config = dict(
    num_hidden_layers=8,
    hidden_size=256,
    experts_per_token=4,
    moe_layers=[0, 1, 2, 3, 4, 5, 6, 7],
    router_score='softmax',
    balance_bias=False,
    init_std_router=0.0261,
    vocab_size=8192,
    optimizer='ademamix',
    beta1=0.9,
    dataset='wikipedia_en',
)
Below are experts of layer 5 (counted from 0) of a mixture-of-experts language model. Rows are named router (the router's row for the expert), gate (a neuron's input weights, with its number), up (a neuron's input weights, with its number) and show model dimensions 0-255. Each number is 500 + 40 x the weight over its row's rms, rounded and kept within 0 to 999. Numbers have three digits each.
After each expert's rows: a language model's description of what the expert responds to. This comes from a sample of Wikipedia text that the model never trained on.

# expert 5
router:491495515479499514472523473520477545479461553459486582440497536493444471526535529521457545519438490532441510561539526495475538552480521478563462466601494528467580458474509508564549484513511493471526509562506501593465490501469454523514566528506439450551563491510446466479499524444564556547539461516515556457472503503444444545495510522517514470476547583562455452478509542465536596487544540444498541447505506528544459422490526464497442498533441454497459460595450453530390497452543529537543502519542508529498551464516498507456441446533557530473484457518502495469525445474506545414532522452433513477530479433447504511487517527538509475517510487469512429503529575414519498583503544476432508482531475479523474436490455547553549545528450468512496507480458584542482445452445461
gate0:505492499478473449490542548501538545477568547519536504553560513461489514539480516487499503415582476412457566531494452494494412496455443457542589508525449537497475433500563469520491504477518541500524497496475487506498548482492527511488491448494519459556505492499568429498492405485495463545443452497503503494463486352506528506420530466496433463558421496456587535483477572459558523500461487507545506461506492519489518522616515475551519468472510535508522505540543542504517494488541528472479499603518624487541475521426536466480475513463546465531495481571515579419573534548515485488480489488600497475537470525465506474515521513465497465463505465494496472507506505478471546424519527557515449500480531432516525446495561474506556502583542477507495493461432572521518516440471526
up0:511479517530495484573517449498515522530530591532550561473550501443471488543533487503469559450485424557459516539478481528421455529510465427483513534482451567446459451487525474597494481516501520500487535481505485526525453554408497492480508499491538473522458469506562495545503443450473543558423489545505538493528511450466500565490450562510442474549475459516522525493539564528572558476557547458515482472512565499446504470527526509534462513540516524537506492475540510515475440458491502498494452510489512391426443452496502501476514544427461507514490503499469549428508479525466464533536462562570543457416439444533512526459479400470472485475484427448452489521559544514490526503619490553471461555430499458467422462474543514548509441527509524530572470571434500517524454464521516
It responds to: Commas, hyphens and conjunctions linking clauses or list items in running prose, such as and, but, then, nor, or, which.

# expert 28
router:505444460489485495445508472460563507528519462486488520539506505515498550546486448528474519551570521471537471527516468491494492500403489529473552550532496498583468458489484540505415504437528509539481525455476547418509561528408527443549472503549502506520426448475518493437499491492483522514451474501461504538525507455474462476484447521589498513445527456490503501517492524541548532559497523488489531444492484534505464457534557464452520424519521573480438540513618427561481495555526495540532481503535517561411487535468503560472505446507540484493491479470574506528493482574444538486475542401522552430560573561484540533514549489467481508531545439507445512494411429432512533479517522530453509575522499507571472501415437429491497541538529459497471504478497536573511416478501566
gate0:494488455453489436460478510456511521497484502482516470439507474497546497424488457451492517450523483505550557557474478495586481468481537549500527549514478489510487484385441486444425492516565441545478519406470549490566465534491553537479471487420504518466393457441510461469571506472479434442459428491497503516434519525537435573506455456500505544509514494542569515487579495479512434513562537471512470455525449473516549483475443473454536506467455512525488548513500518491559539619504418508531513560480492565483504466490460482539473502518383555513463478497536508447453489535506469457498545499452529516556535563590526495535520527453542507515593487489441571527543521435499482472533504594499505511531482562430491482461498515559532523538475538474553465487494533528518507483470515
up0:422496544542401558471522533533445474468502517669464576540561552503535509486560508551540484491471570508472368473490505496506510455505537451475504481500554519527476489576492446529529554485442455523514450586400516434513490413534509509464511519492506536514598555499504532529426402499512495602543553498501524480496515474493493503480511479508534471483474459494475552517495451546501511507417423511543511530522494486476452443497471491529520575523442498485463505523453511514486488376508446492510467428527457483501477488479511459526511473504565507504516526514542538571486589448512507503495497483500482510506526444451519457537456490523475436567444529520499529476420514515540484547514506448477468460473477532510448462463492502486535458481533433480487495526509517477497460583482536
It responds to: Conjunctions, pronouns, articles and verbs in running narrative sentences, such as that, which, the, would, stating.

# expert 31
router:427499566529383542520471550523497515537501488507575463494480540490465567493432500560523551534484474518483540538443498461507456528542571560553570484523490434499417497542565436491583535497467508521554532506452503507481546532510531471549435437449499455456392556533490493578490569452469491502513492521502508512501530483532490450546537492514431504492484450545581602473546451489529530442530497517598507490528534506509568467505528475547551560458475445482514513471468556551565483476471435427516501538492469523493454482566496463521453535451500488583526448561491497471498564468506501545559507471490532459564534491516475469531548528470439559524528462500505485556533597521522425482498480527487507475547511534491456471503501575448516471547511486529563501475503457451482454540492520
gate2:394517435493433521500490496438498559475482481484498529454482474528471477426556567470529535480507508483511486525468488448516515521460483447507458508443526510496542490546470524451450513562513542529537563471598568520482398495522494475517511445483473511455592469429503465489539442514454536520560463463540525467450522496517542495503537548513497529488457520465523445439494476520457521475435555484485551536425531554449483556543459445535476416473495534574472444474493416492515485483541522521521392526524504481509467524500543554470559522490537465566419507478421504450557444552493469487507474417511474448557555536488523548531488421495510491481496469512610439502434507488501458443538453438552504496423495492449528450496449470472515493498543445546533500555443472550513493506495528
up2:439480540424506484496514436505456491524502467547448512456423493491448496453415515463537549512549423470484579520528515435489447558502472524538528480471473482545536543489523375470525494483546538472489556465500503555534558504539483506492489498498519414465515446470472492532441500504512440527562483527560483423479515424485522466616518488523470512508541512519489452479547491553491491443449527513535509482475481528565536454634553516529456518505529441533548473513492479558521531516495447420570560462509540495469454550528475421447483531533549470539471444490511506378525501505558487507480632489500534555485465513499531546504507556527483557534496499442545522463514493448511511535546539534531504543437445517452534522517535537521572491529487462513525445541521503452501456518475469
It responds to: Digits starting codes, identifiers and table figures, such as PubChem CIDs, formula subscripts and league points, plus underscores and carets.

# expert 26
router:436508583488491460446495489548479467501509464428571444484500519543534474510481533506534469490429509473474469426519547537579506429449512539455456563525552414539517517521445489557467539466477540539501451516540528510560464509550532538419425450408548469467559502535528486431489452532498495507505495495505483483465527502570507579557525469454583461543444576460606441501492489566508508489508489573491496492534489503438425485406458518527473490542467506565494497488437519512460498549488451529469485416472536464510504555470440528521534464495442521394516563503512521485449524459507467498480510545411536553494507490505467453423448487438501440514443455533492475501494429494495463479502431489576522547504543513482487509510476448480526490514497536526473458427506511529497546541483478
gate0:527494555459488414595465485441532506472460571535572549505461505506521507460501477476571503502451522466553528509471580523485487482521525517525482530520508479539556548547492555486482480421550479573567487429536525545501418489391525527491434475470535509438598473464531517529491548505508435440523557542436452489455493445520474492459480530537496460476589510495519464547531525516481482436499512517487450506493545484521552452487534483567531456402459544499537517524492486474481476514478492527460497472496515468467451447444468541490573503503520535504523513555548520497479439507548398489528484480500512470488547463519493514446477481474492480525430532562541499482586434483384421573551450517543513457439490509496499420520527474459471431486442577469519551535466508528488476548495481
up0:495513487563481460474518502493523453488507499506523518484509529518559461592490554456484499521518450445502510517538504514506526493477442517559525516485470486540517585550471503510490439469533588551531457462417509563499593534537520518498515461539542510528485494474456556429500498474435513498492635458506534534504432427532510526516449544519508524482509561497468443524486510500542455596504565472394520422477491482564483496476561487484510467496451505525546584518509549483495501549411514514488506496499492477434502474566517545401548461541539471526569536491472565481485469476541415545432568523519514511494537529496483463462495481605493469460464608429511553503520508469481471483524520502467517533511487424549473518475541486561477499484480522454468466633538512476519486467497435
It responds to: First pieces of capitalized names and prefixes, often sports teams and places, such as Green Bay, Wal-sall, New, South, pre, re.

# expert 3
router:576565492502511570592538457504489491440495490473539516534570539422484470523522480506520562444490510553508417440477507465504475503470455513528542576450442509549469455477570475502510481448485451436474509452573442536515532531504436423436516466558518539535466470462438516438454476543536561506496483449472510497542464440461468520543445496549552444506538514462436540526448508435504563483439508484501486527484501504494487438426547535464514497470504549543522465493548461456546432512518503545559549453501569449515493468487511483504486415513502543489538552542474472506594446480564461480541494530588490455468465460477532519424504468582541535458491543525475458480533514489518489412571509480462493472480499432535485525518539448507506523535498491540477570594580505491523474522534499
gate1:460501509585508552498483411479452466453528410479515548546507501451597402526593409510529430551482496518532560519481478498471509467457521444543506494490520538514519458471472558511479483520511494508440478473461434504567508510492479510495558524534501441464542481518521484454449480457482446474489496556459508455479444451531387509565501449450496468507480474428471513470447480457536535428490471476519515554441488586461422453384517427434537469464596498498421441465525478460553513539517526517476439501502542542466445503473463525507540534584476516485491557526517512521484521494510411481511463471488508551488513432575547495477500519475423508487494496462567492510504467528523531466536483473494512507498476509503491478426495556481519518450482444418510472472567510546499510551457517
up1:448543531522482488526479449554503570495504421482498556445554518490499541562505499513458361443520508524581481497533471598412519500491459411550473476503565542500504515509521558474503460455440451534482461519498540522548485484553489418475471471507399496421470536553553512518461490513477515482447477480510484491501490546525476494480519414473510501509474487548467455459464529467473464542544509477496565586533487505470561451464424504470482531473560471514518485534530540515426498603429512500476561495563490518488486491484453485508483476485499487522477510515460471534458514405539439514541426531486539475462414508543476457487536527482502500460450471501559541511479519547530529503499479419557412499504480431492460461497546506466491499478519487516498536470585435478583482567465410
It responds to: Prepositions such as of, in, from, at, by, during after a noun or name, plus table pipes following a name.

# expert 2
router:526481449479534567528543427501462501516480551543561502516525515537463531505461415493476517525553483477565509490451501467478476553507541457388574492501504518472439535557521544419532520470551445517535464471493507521530434588472529569495424488540509538455546503509479470546477513430577545487505490420478537539553443487536537531551453460507530461534518498575427618515513488515457495509538485520488485453543484491477544448453425496521546478532514580423520421541475588516493514522465552489523461525493500497460420511463483499462463521519536531477500526501440508524458508436489451505516488580537482483476501488469547474504465543486479565520434561548469502476484440484480515489518413459414546493569531465464505548488509532513400480437507495430534565508459515513497458520478450
gate0:455422557511451524519453515511497429478520423515596426533517474423477520526496436552507526451464466502463523501449423465479510464586516490516452470564532448518507471503464519515500478562502459502562562466488490478516528495476551468521518537435501549424525482483500493502513482516503513434511453427535440438453484544465516425518430522534462541473495498512488543485504518488485406444504536522466451473494511407522465481451488518494478525429495494565442479507509584543486498474510406439502548557584490491554540461474556501465400489534487516471520549518620458506558562598489552468503474552524484523489507533553461497507472551492442592509501539524468465434537520509482492478537482515565499506462496547503479553521462483525467495531521507492500500491564562610514494481550521
up0:398541533450469549496511388512514531460523417494461446495481535480426474541527505507559539514476475536481501460532487459475475485474494472543474521472499465515477593510533522486524445446519453516565480497489507482494520478419520522438566552515473518482440508449506508456432453449564509497497465474476434513484498452528480574517432530546482455492508538471460505490443487590530545477480509495480513598482584573484490501453487492472517480476464491507503493391530486418467501532508466441675403483568481509508506454494496465458489489579477547536486500594472455486581504500510486531442577510532508487504515467469477548513459498468492487526472519487555530509498486453547497422519490515472493493525452488550477514493517498515577564492510542547421498516543412495531510520485435
It responds to: Pipe separators between cells in wiki tables of election results, sports stats and track listings, plus articles like the, a, another.

# expert 1
router:502482517461442577401466520497455490535465553556424516501459540450514491471485512433465523432516471509497520433506556527438500453505521517456566499430509458431475531457432483410528470542485513524528495535472471436532486534480501473567475446430496455471571504508475583515538473494438437446477487493517501473441397407525512523483469486505467451483446535579568481458475521443511459493434446494487546521512506574528514547531431482583549472532526441486510492529511509515484481504501515437530508460578546468559475452486512450470544541481486452543475469517549451479483527499533529481520441446536507593489468535446479512556544512540508415454531500490544464520485532579462527506482509495571477535421443454520508497518455428512462507492460416460463461528469459509512523468461519
gate2:495517430534456548511467458510502575498478501535516447433450456470472505408462466472498509496543496543522426503532493513527531524473529503509553490517490508544453517496483433418407440551452447467397542535510487479482482477448456469527504531455479356498490536478422514539506498490510487447436582475537471535508501506485597492449493452478506443519534445488447436504466477465437506519505447473490504483523519522529486393451461552499548506489483493535590465423481454438493496448456503487459555490511512544408434508444537464511540459511516437526539462499558496481550531500501470524485448487511518455515519535598539466545513486540483502478574548508495522493534520511502498473551499451532526477534454439466483485469643541480501520474521443426498513575527449480498516510510479
up2:485493542471460519603490577495523524513582455458477510479560519540463482483460470492552423503504416505497439487523469456512522478491527457462555479557545502506475524505559429439471456511533535544466490402510474519512518477520593517545475516530467486465424506480525574571504547466450539506464449450500467510520454437491534483501542448471555571513528473465453517459450554397584465494557465487626529504482499520480494598469502487476534547403464545472533499528511445459494488463585457515509526518503513460476447495522481464578495477528550589586447477490547433495470545478486487520519473502482526442454451503533437492539550512487477513513532508428485454492497477547465539503498578407508511500437470499521497503479458533507475468557518495483479540574560500469518499457505492
It responds to: Middle and final digits inside years and large numbers, such as 2024, 25,000 and 14:43; also word-middle pieces like observer and adjusted.

# expert 22
router:551488420508426468529510444480454507597487501513541543471527478492511560566579484510556477411523513527500503567477597480570452559516479495476495472474493496522426461483589514548520480447443540448518521501468466485489433510470453474452441435440562560438460599478540458523486533475456504536545475518516537435506572538514501486512532459504460498451509503500556488498493508430489518496495445507522452429558516517547472514449496505553483486524492428502451591537521539481542478455508446501489468466508513464459451482535488489569498478447466499514571491478493570463465487487524460539520517491472457482538560550513465434520523535444486527478483531566452519585457545499481515465479496537553427491450478594512433503577452515445543476484538457475507504500552575502429460563515529
gate1:474472477574453464455507405529478472542599528526493448487502506471491502474599487452516584517504547442492532554504478469469505539482425405552538539469500514441491481547427477476490531491486582400533536547478476443506517469420499453489448450516492471554475548474456475536552524519500469499629570464502560418456530568524499480539528537533493525497473530559534511555563536464469464562484480388488503520522429409517571462495515512475441462506505478474555544431499508471517513522512519534541476500463498512532522505510560463459514462442466451514497541525480501561515487491535481473517528464562518504571513453551482480533452614427465502429530481491484487504470489512494543501520534550482495513453488492506548466510490497517587492487479475531510465462534522433535461483548550
up1:469499454487470568515454452465480510525523493461516455544457514464494487443484551511492461498595436463555600616485581481542506526488458541490481478494587499471464503480461524448578484492458479384561590430451535571487543541418488492491544425430459491503483549494552562490484495518516431464551441509446454483470564545468581511401543506502532499479499485479544472453477516457528490509476481440464457508496417425493483534479573543535472567501494520524577451507545448459492518467517486480567467561486516509497548497526476437515575486507467399572462552478463587491514471438533428539497492520492461487500484477476505529493507480452514526460501462509536524478519498508482475483534468487498483459484447479530503515560522514436502559524511470534505512510510478449496433495491543
It responds to: First digit of years, goal minutes and counts, such as 2007, the 34' in football scorer lists, and table pipes.

# expert 8
router:482483501492549485532467470536571502472507549486538480489527515573505512546510537514510516512508455406574499520469549591527507466543516431549405530512519453478495566449513468541428531522483505479482537530530473486547502478526508499462537575486523503536486490533519524592523551504520484539491510490468454467443558544490457495423543517491540572473541498430497493516472525478439522559447525575454429497478552515456408499447463514481479516443476466547538544499449469504536503415585481509507451451531572479585494479461437473511601527589523395537539452446503513483485501462471471555457536550468489492462458493444470466554465454480468480546472540459560530427499473522457434516450490472520473488496469507440552478531561488461467466463521549516557508544514454459499525474564574
gate0:525506537485471473548519482494472467551455471482514516537453467466485507550515556527543519513393447467487545499524553480503543418462470531573459459520497468563485605519444459445517374521532557480557450454478514576540572498498593533511477546468504444532400438500531518512468506484432532438536485500493480490499485456548555533507520517493474549506522443507502444560478556497555473561466561461452497473574528511510540399482518502478426489505418566457520530457500453422506482497536577411516531532381518500433516475447544485506482477453505497492477470502514538545503528510474490503461511469477534462500552501478539492465533409507548502488499493528486541470456493542546409525503551527542489519470498612479531484487531565499504486474504461488512493503529440502503518543506465
up0:556444583498454508504519488500445508496486511484502474496506583564552502499507528507533489439456514528542512488655492536476529441446484500525458492447546518466475514492527501482428472505533442484557463529582516488566525430492505518437476529548483576509443459516553499567428536439490482516432534416479484473492508462487497517463465495491469522452469525467544373478450501463500462558528540503507518515533460493551493529520493510487494527471518522504522505504520525548472524572509457437457437457514523467450476493492567579479459485468528518530511527502461507534426493462509465442477536457448496430544549478520412502510451480521551439541479513431492505458512495533454578523497552474532531512439502474491507533558556615437415444504391502486494540523529534569483442468512519
It responds to: Suffixes and words inside titles, headings and proper names, like possessive s in Men's, National, League, Cup, Personal information.

# expert 9
router:486529497474602421490490517433559459500539491503443462536460483540498551466487503526453510572513462454583538502556487547481459485520444447463479457549535453547515562514475526532450532524441452442525499452567517483492528531516550520557505496446542486491512499473453465482582534469460488509468446561460537512519560516495549505490592584565469580497535445470470510474507507550479471519442460502456533507523601429483458533524530504473539568446431517479526508427466449549495564518504544479486457526503464546491515503392539531472559511531524498488494481504440543479473462522522602505511491471520530492476503534574564557505516455533493496451517467507547565477569464490549539477505577504499561474562425560502520514503576440446445485552476558521523526500533495534496539511555546
gate2:487504467439507466479498511479446444506513450464480443516511440451466529480402534476400490514503462568516458530519587538548547451554541486523545533461519452457544531480500534538475539476481433478504469547546414468472483479472486467508516487522498453533597519510530465438455551530479509435470480528577497542426514519511445436507554535463501522476511530494457457451506502533545449526516519515477491518562506468429392579478466500497542492496523509491472557516468464539563488497524520498531554466486500488517568490562524530477483497477434531514533552494473532406530503614485532524494528436531513413493405512520512517502472508551515446479566485578518492471596465537451529471458621526474485526521501503471470475457531464463423530585503536486512506496514521428470480448520540
up2:473469403446525456493492602489509462529453491529546519502502449515523420514488530456498555505443452463476562532507528513502468509514507538512449454541503481566578488499519550475491457515519422495476517490474448540484550578459488562509544513462546466587560390490479466400542545450502455511511514516511513486431522505474548467566558556486486531520510462443501469502497506517416466523461546468469555502548462578512404543507446539517508511574571465522595493487484521446491528447475528557525587520538469536526491512542516523487478525540445447502465511472532492478502459533554460422534447530512445469503452553508489469492474505512503465460505441485513452486544525487483472476448509567502530559462485522492538512471500459508535551520460557363564510437495529462512563562487492
It responds to: Common nouns and noun-ending suffixes after an article or adjective, such as film, season, operations, installations, manager.

# expert 13
router:503579538496461512499512527470515518492572487509495479562461479447484507455463490524507493454551537443493546564479509534460472466457424530506468482508442509492586534502489489349547485562501467523500502517508508488497465450476510456564534520434481461492474533429586411534579439560503472530480533492575499440489424502529503486435490508429482467558443513526566453489523496411498517481421530491472458528530496538487554536474434498548475515537488486497505523472492432500470509484466558404482525475504561497542550513508453467492543530550472421544493514448528471467494471509465563475448456498488508571518527600533526589510522537487505459417544501496470446528446545585549495523541532567547531520454517475517536487506482445570442551531484460532461424467510533489527484511503489
gate0:470542483497538519498508446493466433497449491496567512458534442501479487511581527502489587520543438551476487531483488563540457576444520559513439543477479481567503481576454523416505543446502509495474540400448528446506569549490548518503528467483531553521533473462507474522556478518526522522514471490475525576488490440496491535460458504481495464528494484492504517554529498519503571506504536390435473483479472483515519507563435461508522550386501429459487484462457527532578466464535494474506526573581532490557531500495505533441556531543524501536510483412526511464438530476486495572473464480497542461450488555475530422491483507466452448556491520397512536543531498414528487509457516586541549510489524509491469531491528397500499467570496528462453473474520544503557412463498551
up0:539535470529489498488505630531511492517504518514437483524455507488507526486426487532504481563482527488556505444633480483441507482513460421511602556505540468484470495435520376443503463505520525536577553539541442512482529504500477466502447500558564447500520518524512482532492468523428527479550532498515491495446505453525536501502607535477526550498472557547457540386491490488558447554507483542494505525518576523432422504480557525522509445573511550526494460530558519493462532553447573515486467411467484543470465515511529406544563503519472460471479524522430514576493487528462535432544502462465489492529476492481537489549514490525536539436537510516465481476478449550514441457579506459460484430510571447475492457509529521506473516503535476453511515480504569486518498467498505
It responds to: Lowercase fragments in the middle of rare words and place or taxon names, such as Catawba, Cecidomyiidae, centipedes.

# expert 24
router:470523545484568519489491488550468499471436492513526491458523588479519427524520542445508583520408481506425518512545494493541510525507467514547404491567537491453550447602545432448523506507495473517451543523574455526568447470502403542493573528477513473494572414583445493454498485509466390512522464464507532491459433501455521535512528526526508503499538566523482482489509544540469530510506570527553532469567523538442413496485466467522443558474489490503515454512470485499492467448552502526541542498436462573512530504468545525475484540447521518550538473535554435462495469459483523420470474515477520524540526546521459521472477484569492459480446472520528452501591475446483438524560506479556452539559522490476505423503447558502536482459516563517537500524493438508460473536507472
gate1:441514457459510484587492529552496451418504498544426510430533555458512487500466508434491585508491570521574502453548466475570497530554507506520484423516528524477510421521528492466460592446438522546531472590491446503521571529440510501497537486507435512502511482520513450458522541514448487483501490521526444474465579482454543582498502508525527608504478505461509585502463525469502426524524442417577452545472503516535476549556555438477459524482481524516511484434430532486468487575495495469551520496475511549514526549424470468517554485516533469529475568480493503453483444485420601537485484510458566550542490479450442449502516438502523496551448491513482482453551558516458512526528500472571516474467502477561522532498495499500477502522484527538394525493564527542466519521497498
up1:544498524477489541479496495460496484526445477487472460471455488535500491535465469540470540506497503498425515495576496566499485498538462533569517549545466538506496501463444501433468517503557627534549533498567565520470483444456565595537489484525498418446584476490537489396478471472491512572502480561465439557533502444519511573487519499496530507456513508498501500520539534517532497514451511518504548531501573480512511490457469443551478569494563610467543405560471530504490490465514431472474498515530499480525458570572560493476554479481413549484412506546471526504504504473465514458485509486553507542549533399540427528450518553488521503493427481491511475519477475504435516464517511519553465488563475529407498469620484465484482459519497461550533492498568547534465461533518481
It responds to: And, or, commas and bare spaces joining list items or names, plus name particles like de, De, di.

# expert 6
router:501460491490527538532497479467481523497565457561459511526480484521448548520510515491438552420501523544527464431467472433438531541521484474511479514483535507452475446558466549543516506473490534499506462491489549428447507531421485491533553505529466443531441470577552527517494470568518491448447479584506439538522563510545515502446522468563553492454528462535531511525473519538535477554520488438419467537418465511543526519488470479446550478519526546533526549439517564493456517542461487521439425529557490442543503480481533513467480498477558549468454544533556500561495452443504546554474567448488545499424494496441538490528508460491519512486563464475498483452486437524570535487436521454463437423407543569535411478557490393467490510462549460539462502456476456489460465474517539
gate0:454517451474476478445484443500473472489430447455510538598498568531542505509480558439480529520484484490493534492523477526453485543491519545541526532528569499495579498543477464505494487462504502507495511547510564498497536537456518524516488469466513492502462393507431552534543518524514464536449511577437528520519454445566483582510567547494468484523468475536532512482508555476395500561378594584471493376493479478558498490495506507493529490441423522557468476479486560486567495548462464487522534510575466488471511579543470483507494476501510517475552423471466522445515489510547479441471501574508552514460445501463471513499470465473460481549475481601488501444546481484552475534498527476541485451470543482528517473535510499494493512613446563534564489552443509491577566494511517
up0:518463570519529533507547464529493526509440481445453565511510424513610497546516511560504493509509498494500432555524541500551485512520449545488455498522480470528552566521506533506630556506437510483543546525539466466505546544518450507583511521524431592484483452529467491488561443382431475514443577547463499491503540554558499500450515510518505454538472468477471408481510508576526569504453554516547497421463524463426479510520441497499517487554536479486499481532508491532547427421481485356491527455515547591525565520478472472436489528489537543538495460516515514575544448476532496454503495528541460461463499504491514555538476489518505529477543438569515509445486495502509503528488509511549533480539500515470481496521518490544579559532530542505509517520419476478461531541528485
It responds to: Main verbs and past participles in biographies and descriptions, such as made, produced, became, served, used, taken, been.

# expert 19
router:537504497559433462490513535565478574480585513455489479579486515511469485472481518559526461520568577486449563564499481461515493522452444556506545506514501546563519482514532530466576455586564513527490497469508488533548503428536463497492532486442500472510545480492511463499494464511448519498498551535492483438503448556501486466523471502427451483511365473522455526459437512442545419454532439509538495528519558459579520496481515579497494410533522465522521436492505441486530572508427532524489475582407574572451482508507467493519441437509510514483482549569509447535561499561523549454530514480462521468547567515521522459487507448482474458556518506484434436536467511536495519554552445539513519471443546516469531527531512530556550513585558472496478525471503532476507498512530467
gate0:543503515544471535565469485452417489501503482514549424444526543503616415458487436555445470499532463451454511462470527467504455541469510508496517514451464570486460495521488577522484432518513517465547546488516494505561568452572474514460506540500508450547510468515474537544548470503458553471483514509508539587440471483498471467496514472496502504527492526484398445549465537484445476549547572467581508505458529542453511497426469469492503476532508487454523463539495413544495510492500534482487561467446548518501478495385421428512427524483526530568565422506479487521470512516497546579466495508486446476493517492496555545482474485474529501415471573426478463503510452527543503526500426461451543575571530545487476538534437475470482464526523488486526460486474540467527528542456587
up0:577456474548473534523499545542562524537487510481511531485560599473484521567514491542431510518487539426542527492508563535560543560509476450541462502484501533474466543477459484449505463484453485475470558479538391523566439560554428478555477598460569502480463459571505507511519445481517512442456523461520532517445486499492514450451470568511513473446491507536518524591459565479477498548483466468557482537542604481507512525519457483516451522558471480483550484541496516504486455472446534511463528442525555575558472520474483461501472500494531558542534424506462515547517496494559581564424481521475526499448518495510522504549479542528460507432511464456568444443481447604489518455485462533478480547557553481517491543551446545507490472476543443511539552543456470494486497552462535
It responds to: Single capital letters beginning transliterated Arabic, Chinese or foreign names, often after al- or a quote, such as al-Din, Qingji.

# expert 30
router:426512499460558464500506493388521557421492540431472488549520455525524447399532498535519460513542455447523541538534508533573503511519483526519446458500494493528514576485564485494425494543420489482514611507543474541462499475482564546567459539427535490468463458519529508458572540456480459535493447562481555483479511508533534523483493523486525603481510481477457469474480569551396428535481537512519431494556502518442521555543542493448509493467446546491541517495535496527453541484478587446469464540566456560551514518509554491490566539542540460488484477449471563536479509516478522502455494494533438483473546475537485548497500455522503418491454496546518499514558491514451512477510544490464580551574465537417491529492533449487449495498487560496518488527529500480563571463517535
gate1:451510485529526433463464507527477454459516451475468480433519432506520532484422491524512551465488480485563475437492477522534458435533596492558527507472499458500475491508521473496479569535486479454490538473454505445541429503526505549587510452490473417435526481553578503552512502574413492553467462526536466502540433497477522522498473530483488566574447467514461504519402522512520555481476435457554541528533525500500548500444426492547567521505533428440473458504478546525533507387518534469537541509409468454443494443492460457551512493501496474523546490572499495484521445514516498483526480488509465504534493506484439427505461471501462445460562568485500441579493498508503498531610532469478462576482581557472462491479500472499505533535548477531437497446513548558507504583527520
up1:515434480453458452500506503532484554453516503624536484497453557514525519548500498496499521523519487529511403525533579461533489478458513474471513503537465521498493409485508447546601519463524489587472473516484461497495523434382417473512508545605573514525471532455539507480476460439502477482494489489534518580463509479541518559500470509501568528491448534508541499471502519506512511568474505494537512527413482514464519483494523580519536490493469484534485570482516553515387500534455491541437488423485460499539473499545476504572481494476485546446549456485495474590523474468530505504538467484469538467515422500536416505516442593492520457523511499504488546499517487461449583460472574491482511513563541492608469509462463542539525432513504471490564428421481490438534509522483486
It responds to: Nationality and descriptive adjectives and role nouns, such as British, Christian, radical, governor, son, director, public.

# expert 0
router:429397513461420534518489564546544453540505519469396539463523489475468531460525488446460489549512540528516568526536518485485451452529539517499472542528431435520490485559509532540524568465516515466488494472508493474493462447486561495544546520452547482522507534503488537513516492545553478421489498503510442455464530553516434473492491562436502596473431460517467523475524519495498514452522507424516529540512610548413558538532525481551517586508508501506567481528422580470438565480525541494424500501447490536497480476498470447505462473484555442498525506481541435548441450485477507454465525561435490512578429453515494500506447541433540510499533558496537498474488459561530423586509527550507510517563471449454559415513473523520489522493550497527509526462486480486463442484488486
gate1:514540488456532531521507458452446473469503461530398547556489487485510395440491524498503503591479544495504540508524550528473461535437532517442436534467488490546447538430456463531546531481513492520369544439433441517489568543537471552458565519440468498568514471505480434494495525510499458466457491518549484544393547465542550567507537532529499490500495449467492511529486505490474492528484441526495503530523501604478492506493558488456494463516504552481543477495495497506526522422444543479480479537494522532508508532498513442544470537520498476430475526483526505556585494547547544504527507427481464508592542522547522529510457526488567396522563491558471502499531524465591475564470551533481512498563548512468512517495537538511518439543490509422516536558512581438536439466532543
up1:380487522547482453493496475537517463469518604466515532477488523449517490419475586501449526539483487458432542517486512477474439527489527533557426497574540537556418492505474471586508514521488482496427497487436463491414462432484571541499608526489490440505543391491480486538506522434448514508518483543480535591474489514539528595588461522499542547513510550520485493484501567568483542490589516486506520551517498530521549487413558507487490498507479553434535469476446475488540457398484485471558539513557514472490509486532498487424475500458484550472487531506503492471506475489530487451468475549446455528502499505515483477476484500515572511560493533497580550484501492479520489515515502444505502530585493415505491540533493543483422462578508476465465559474467513539491449497506544
It responds to: First pieces of words split into several tokens, like gro-, fo-, li-, co-, plus list-item hyphens and table pipes.

# expert 15
router:520536497495456534520481540464429546503464527523553554537533554507536553481518517545525452468469483461562557511529536461524511492532529469480571479496531465401473435524419466545540489528512569565557466535499462483492465557506489508479479437462545450509525549492496527570491486458416520407451489565553558537489546478536554487493509549575458456458521479533589487529532465482496534504530484486602487544552542476482530573468480534557496510486495492538480544484537587542496460501461489548521498446537464515524476489518540478447462492530488485530484447537529496444419493439532490529516508422538503506518555459495450494538494489487492541561487459549511522492532584560429540440470546518568584443495451455517476487525470424520467442519473484575555473517505430402448550479463520
gate2:548397504445457528485471510536448487448532506469399465548514491507552486435471484576549491487459583471431574496537491472440479458554513517498523495492499549460432454454485500455416400485526472463449511509421461487489497512408578516588589447495473542473530490561495553535551536544472520462418497527432489494488487483456480499472457541545507517527404515505452492483462663530475447491495527466532582523563453583498494512433512467544566461501481537420498542525539521537443522483474490488555485489453554495554513514548510517504519471560479456498472483454538488466466540532550510512520515507474483567525512529517515564516518447502512510531523454488545490537563525516523464461493502413481528456523482485491541485511497462473499495556486528458465494490460522468555498496474519
up2:521509549612487486461501472556547499514496518560497492454579524461493478524496494401463517510548430490531492443499591591508535506391516509445452492531558483515517526558461539507558559505537525488526500500569466527539514471614480511416462530500578457530506532391492445477451498541495508484500494471580518467480518508554529548558546449524537477485521514507542494558521440549524550500498458500536461496502511438512463491494515514431485554434519470598458509456434489507522504586482443526495492488530447576467467504497518515503485537542487538491506501500519491508514466388490430540495519470435535572497492552520488429478461561575544503515548521548483526460491497495499556527481510513524486523557505511476460570444544518504465470529464496598569531523505489502461507560489567
It responds to: Digits inside years, date ranges, scores and tables, such as 2001–02 and 22–24, plus number words like seven, third.